{
  "num_hidden_layers": 15,
  "hidden_size": 192,
  "n_experts": 128,
  "experts_per_token": 6,
  "d_expert": 32,
  "d_shared_expert": 0,
  "hidden_act": "reglu",
  "moe_layers": [0, 1, 2, 3, 4, 5, 6, 7, 8, 9, 10, 11, 12, 13, 14],
  "router_score": "softmax",
  "normalize_top_k": true,
  "routed_scale": 2.5,
  "balance_loss": 0.0023,
  "balance_bias": false,
  "router_bias": true,
  "init_std_router": 0.0123,
  "lr_router": 0.00078,
  "vocab_size": 6241,
  "norm": "rmsnorm",
  "norm_eps": 1e-06,
  "tie_word_embeddings": "early",
  "optimizer": "soap_variant",
  "learning_rate": 0.00646,
  "beta1": 0.95,
  "beta2": 0.95,
  "batch_tokens": 65536,
  "max_seq_len": 1024,
  "train_tokens": 284600000,
  "max_steps": 4343,
  "dataset": "wikipedia_en"
}
Below are experts of layer 10 (counted from 0) of a mixture-of-experts language model. Rows are named router (the router's row for the expert), gate (a neuron's input weights, with its number), up (a neuron's input weights, with its number), down (a neuron's output weights, with its number) and show model dimensions 64-95. Each number is 200 + 20 x the weight over its row's rms, rounded and kept within 0 to 999.
Before each expert's rows: a language model's description of what the expert responds to; "gets" lists some tokens that make up at least twice as much of what it gets as of all text. This comes from a sample of Wikipedia text that the model never trained on. Tokens count by the router's weight.

# expert 50
Function word phrases. Prepositions and articles linking noun phrases, mostly "of the", "of", "in", "the", "by the", "between the", as in "capital of the".
gets: " of the", " of", " the", " in", " in the", " The"
router,186,219,218,200,176,227,210,190,205,194,170,204,209,182,228,222,193,213,215,181,193,170,218,208,179,216,225,208,201,163,182,209
gate0,181,176,227,190,190,196,180,205,205,240,193,221,213,166,228,161,206,217,207,188,224,188,203,203,193,220,212,204,180,219,191,181
up0,177,183,226,169,185,193,200,201,192,237,210,200,217,166,232,169,211,219,201,164,213,214,205,200,210,227,206,204,168,214,182,183
down0,205,254,206,191,198,210,207,199,184,199,193,166,183,200,199,188,212,171,234,205,216,237,204,186,178,229,198,190,216,181,192,245
gate1,197,189,250,215,213,226,172,220,166,191,178,183,201,176,205,204,183,172,181,193,228,198,169,217,218,178,185,165,221,210,151,232
up1,224,184,218,193,207,221,214,234,186,217,195,214,182,205,190,163,181,198,153,202,191,245,183,177,216,198,198,189,155,203,193,201
down1,206,185,228,217,203,225,150,230,176,171,194,207,194,198,220,192,209,191,210,228,237,167,212,198,213,220,196,167,181,200,196,228
gate2,215,211,188,196,194,171,212,187,222,233,186,186,204,224,202,184,169,241,193,193,189,178,197,210,189,205,206,206,191,167,193,235
up2,199,156,218,203,221,166,219,213,194,159,187,192,201,203,172,199,212,199,207,189,208,163,179,201,216,183,221,202,207,182,218,155
down2,209,214,183,215,169,159,225,165,218,194,185,160,161,207,208,177,234,166,197,189,221,149,199,218,188,227,190,193,179,215,223,200
gate3,160,221,193,168,236,194,205,207,201,239,221,169,194,203,200,249,236,181,217,194,198,226,204,211,222,189,204,230,179,222,217,247
up3,249,174,195,219,171,208,221,166,177,183,193,241,191,185,182,191,187,227,178,195,215,209,156,209,171,196,203,152,191,214,181,190
down3,186,184,231,185,184,212,184,199,194,193,233,210,208,226,221,200,175,188,183,185,183,208,203,216,198,213,195,191,164,180,224,216
gate4,185,208,219,184,219,213,187,166,219,150,212,196,216,190,197,194,221,257,221,219,204,211,174,219,187,195,219,228,194,221,161,210
up4,208,206,202,184,203,185,231,219,184,220,182,206,173,221,196,202,162,152,190,158,188,217,251,198,220,185,184,225,211,167,231,234
down4,197,212,228,209,182,203,185,231,222,201,206,219,177,217,188,221,184,186,183,228,159,214,238,212,216,213,166,198,237,221,216,226
gate5,210,197,247,191,210,179,190,179,210,229,179,221,215,238,205,208,226,215,178,210,190,208,199,191,224,186,193,191,180,186,198,194
up5,211,206,173,196,203,201,223,212,188,193,229,196,206,174,212,186,158,186,219,209,195,189,173,192,177,220,199,229,192,212,197,208
down5,232,195,164,196,206,185,196,232,202,204,192,179,202,200,193,219,196,161,191,208,192,208,180,182,194,226,168,182,221,221,185,237
gate6,214,233,203,214,212,219,190,212,213,183,196,183,200,204,218,206,174,192,187,187,211,219,218,201,207,199,190,226,208,157,198,199
up6,194,193,200,206,189,186,216,192,161,231,203,200,215,179,228,223,238,210,204,209,186,198,209,185,173,180,227,209,187,233,231,187
down6,231,200,191,200,203,156,198,193,199,172,234,175,221,208,217,209,206,157,182,217,210,183,198,211,201,245,189,210,188,222,176,221
gate7,202,173,204,153,211,226,206,202,155,161,172,206,203,234,171,207,171,177,182,157,174,202,177,223,238,198,203,180,203,177,186,218
up7,196,209,190,215,188,196,205,215,191,191,216,203,195,162,183,202,201,208,192,235,207,197,225,178,199,240,236,191,182,201,213,161
down7,207,179,212,198,225,169,194,236,190,195,230,218,182,201,196,177,190,182,184,195,217,183,193,188,222,213,187,220,203,227,197,237
gate8,213,199,201,236,198,209,220,186,189,194,173,187,208,201,211,207,150,185,230,200,236,224,193,201,229,169,179,151,186,235,178,181
up8,190,177,202,193,169,153,226,207,194,241,204,201,203,210,189,202,218,222,208,195,203,224,245,200,220,184,161,195,186,180,206,172
down8,162,176,183,192,179,176,202,163,169,221,221,195,224,205,191,200,165,179,192,196,200,185,195,175,239,208,212,190,231,233,173,209
gate9,185,209,226,237,199,220,204,171,191,235,202,200,239,192,224,206,198,221,186,153,193,179,165,194,183,241,224,226,191,176,199,223
up9,201,222,202,224,199,206,202,186,184,208,193,217,237,173,199,231,178,230,179,166,196,204,184,187,176,237,210,232,185,180,215,202
down9,213,186,226,223,260,209,179,177,195,180,195,205,208,189,200,225,162,227,194,180,197,189,182,223,192,201,206,207,190,174,178,228
gate10,229,209,218,229,211,238,200,194,200,194,165,175,222,208,196,223,168,230,222,182,199,203,208,178,178,186,182,214,213,186,199,208
up10,198,205,213,194,198,256,211,187,203,202,233,197,216,211,228,193,180,199,221,182,181,169,188,198,206,182,210,213,194,177,189,224
down10,197,161,212,202,157,179,170,194,191,194,200,197,178,219,201,220,198,194,236,185,195,223,208,181,208,183,210,204,212,190,186,211
gate11,201,210,223,182,158,186,173,176,189,218,181,207,212,196,207,184,208,211,206,242,219,175,177,201,228,219,194,190,203,200,199,203
up11,182,224,179,193,197,196,224,211,222,162,215,190,233,203,173,221,210,173,209,195,248,234,181,187,205,193,204,209,176,196,176,197
down11,222,210,214,166,195,239,216,237,183,185,205,216,163,194,195,231,211,227,225,203,219,182,190,180,181,191,225,174,204,179,209,236
gate12,213,191,214,203,194,208,180,214,188,176,201,169,215,185,185,202,199,204,201,190,214,185,220,239,183,226,165,177,205,205,188,199
up12,203,210,205,208,246,193,224,196,198,222,223,222,170,218,240,201,188,199,222,200,176,203,207,167,214,166,243,235,181,216,200,198
down12,158,169,202,204,221,201,188,207,177,183,174,179,194,218,197,189,171,238,183,182,148,160,207,218,208,199,204,205,195,193,200,222
gate13,214,225,230,188,177,187,180,190,205,203,217,170,222,174,209,178,192,203,246,211,200,188,188,221,163,182,186,200,194,190,178,199
up13,173,195,212,191,195,195,192,195,178,200,216,200,211,215,214,181,197,183,219,195,204,230,212,174,197,218,214,223,215,205,199,199
down13,168,220,183,180,155,188,195,213,203,231,221,190,260,210,224,205,173,214,222,210,229,197,175,223,168,193,226,190,233,224,217,158
gate14,200,192,221,221,209,190,232,261,168,217,234,205,177,212,208,194,185,209,187,210,205,206,193,208,172,214,162,195,190,200,184,195
up14,216,217,190,196,201,193,170,159,242,204,155,197,224,184,188,193,232,188,190,210,201,210,211,207,239,199,241,214,221,191,212,184
down14,176,237,185,215,225,251,224,174,208,197,177,230,205,199,176,171,224,205,192,175,203,190,207,155,161,208,216,219,194,204,185,203
gate15,188,172,193,148,195,176,225,227,210,214,219,169,233,203,197,191,209,225,191,195,162,185,202,187,202,193,224,207,212,185,214,225
up15,203,223,175,240,207,242,164,193,218,183,197,217,214,174,199,203,216,221,178,210,221,212,200,219,209,221,200,228,188,222,158,187
down15,158,206,198,201,228,183,184,164,191,192,194,206,214,199,231,203,204,169,236,218,199,220,175,209,201,199,166,174,214,194,193,211
gate16,209,186,192,176,209,191,158,217,180,217,198,201,214,217,231,228,182,168,221,227,175,167,203,182,213,167,195,189,179,203,167,193
up16,169,196,221,211,157,204,173,215,211,183,212,194,215,183,255,198,219,197,197,154,189,189,176,187,216,185,202,212,163,194,196,218
down16,170,179,168,209,179,220,200,208,200,198,194,211,191,193,216,159,232,236,172,184,231,170,197,196,188,171,217,180,207,185,178,200
gate17,193,189,206,203,210,233,223,200,203,206,176,185,169,248,185,194,200,208,167,179,245,176,185,190,220,207,210,186,201,207,177,199
up17,209,207,238,199,227,158,225,192,206,193,180,212,170,216,218,181,172,210,218,213,185,163,222,189,183,199,215,186,169,214,199,217
down17,202,188,223,209,182,220,190,201,210,197,209,194,193,173,224,213,166,197,206,221,172,189,213,200,181,195,218,241,204,174,203,201
gate18,204,225,213,218,221,213,186,204,190,198,156,194,218,171,202,219,192,212,194,195,202,218,195,215,196,178,229,208,165,198,214,224
up18,215,196,185,161,183,194,224,171,208,195,228,196,206,200,182,168,213,201,198,204,194,201,197,180,217,200,178,169,228,199,188,193
down18,173,197,218,186,194,187,200,184,166,189,230,192,224,232,201,214,189,204,198,230,199,182,167,214,205,188,225,245,207,200,187,205
gate19,214,179,229,241,208,188,213,170,184,197,191,212,193,224,216,196,231,188,204,180,205,189,184,215,193,188,201,174,156,180,203,181
up19,200,218,176,160,200,238,218,224,206,197,179,206,174,211,192,161,178,202,199,198,177,225,163,190,224,203,215,201,213,240,206,191
down19,187,191,209,198,200,232,221,240,193,202,200,212,211,204,203,221,200,209,229,223,173,186,208,174,196,225,207,215,182,168,213,214
gate20,225,180,196,220,204,236,190,220,187,216,190,197,223,211,211,217,226,187,187,190,190,183,166,195,178,219,253,195,215,181,175,165
up20,206,228,194,193,210,192,211,220,208,166,230,201,194,227,200,184,172,199,212,209,207,191,196,232,192,189,157,236,211,201,199,213
down20,225,124,197,222,189,192,205,204,195,200,203,228,269,182,211,175,211,198,220,243,246,173,173,216,221,200,183,178,191,186,195,207
gate21,214,230,184,192,188,180,208,182,199,155,167,194,211,194,223,190,229,205,153,196,233,193,177,212,230,154,212,201,257,182,233,203
up21,217,191,199,184,194,226,213,217,185,211,205,207,181,194,236,201,219,176,201,225,208,203,155,195,198,139,187,216,204,208,218,213
down21,202,236,202,168,183,197,208,206,170,179,166,222,132,182,207,220,184,188,177,186,182,212,218,213,196,209,223,232,192,182,190,172
gate22,224,177,192,225,181,219,191,197,193,196,238,201,213,202,223,198,189,190,230,205,193,202,182,185,179,169,248,178,211,239,217,205
up22,170,212,205,195,227,183,210,201,207,211,176,204,169,219,179,202,199,215,216,206,188,203,200,225,231,221,154,224,183,175,188,197
down22,217,189,222,190,210,181,192,212,201,204,210,186,243,181,178,202,202,154,208,217,206,197,224,168,175,177,204,191,185,196,220,224
gate23,224,188,173,189,224,187,238,182,228,195,181,218,207,191,191,179,198,176,179,178,198,177,209,189,249,212,167,206,208,223,210,195
up23,216,165,212,196,202,220,215,163,158,134,205,199,213,179,182,196,196,223,212,202,191,201,217,218,178,214,204,214,201,216,208,202
down23,206,204,205,195,230,167,164,220,205,205,220,208,233,203,230,219,197,193,190,203,212,220,194,196,232,194,179,237,208,236,201,188
gate24,198,221,208,203,185,214,228,205,240,185,233,226,202,199,221,182,185,207,248,209,183,185,228,216,216,218,199,195,177,201,201,191
up24,173,163,176,187,197,208,210,233,173,214,181,170,208,196,187,223,211,191,157,167,185,204,157,212,178,195,222,200,197,195,229,189
down24,206,218,189,200,208,231,215,197,197,172,228,218,187,200,172,172,183,219,204,214,196,203,186,203,165,199,189,210,199,190,209,200
gate25,170,223,199,216,187,196,200,211,242,168,206,238,184,188,185,131,181,204,166,220,187,173,193,208,197,221,190,210,196,183,202,211
up25,194,202,204,211,239,211,180,216,220,221,194,183,206,192,196,219,210,182,185,209,181,191,224,181,198,183,190,213,201,169,179,211
down25,178,214,183,212,219,202,202,208,217,179,179,218,171,200,186,168,216,215,208,181,222,186,215,167,212,183,224,194,189,231,200,208
gate26,184,272,188,252,168,211,223,183,176,209,182,202,262,226,235,222,206,208,199,197,192,151,214,193,193,195,247,219,192,182,174,193
up26,206,259,199,251,172,220,216,202,188,202,165,188,264,228,209,216,207,199,210,191,201,170,201,201,190,213,243,213,164,182,192,203
down26,205,230,188,198,222,205,197,186,155,244,192,209,219,212,242,191,223,197,193,196,165,178,202,194,203,207,210,170,162,214,188,207
gate27,201,199,210,198,210,195,192,192,217,180,193,189,195,166,206,196,171,229,202,196,218,222,193,159,219,206,236,221,215,204,188,219
up27,186,175,201,186,208,209,191,207,214,167,199,182,193,180,205,201,190,206,206,209,213,211,191,161,221,203,234,217,184,190,210,193
down27,223,212,139,179,196,208,193,201,186,188,223,212,138,179,230,206,222,191,234,224,171,211,203,218,164,205,219,183,205,183,200,232
gate28,196,235,215,207,189,210,187,229,185,165,181,223,213,205,204,198,196,195,207,222,227,211,189,194,212,200,230,210,207,224,167,193
up28,244,215,225,196,180,175,215,199,187,205,195,176,195,186,211,195,196,179,221,193,197,181,175,211,190,229,207,183,213,181,175,176
down28,189,207,233,168,182,225,208,222,172,217,203,236,177,198,197,211,167,179,202,200,164,176,207,227,189,243,231,196,211,173,184,229
gate29,185,186,220,202,199,184,208,211,217,189,181,221,206,169,196,205,207,181,233,191,232,180,214,155,221,211,181,260,188,202,214,200
up29,226,232,178,195,223,221,189,219,172,230,204,192,204,248,228,228,209,200,167,191,191,214,183,230,216,189,199,177,222,213,208,168
down29,191,225,192,159,220,197,207,175,240,228,180,195,214,212,207,178,204,203,210,200,200,195,185,192,197,211,221,219,194,199,162,204
gate30,184,226,208,200,188,212,176,182,176,222,225,190,201,195,213,179,188,199,208,241,207,221,185,200,171,217,176,149,179,178,177,202
up30,233,187,195,184,226,196,225,231,213,198,178,214,216,184,191,214,189,228,221,169,190,187,209,187,230,177,205,242,223,199,227,209
down30,204,187,248,203,201,197,198,171,205,221,231,193,188,178,195,227,192,205,174,199,211,180,239,220,225,225,204,222,174,200,178,218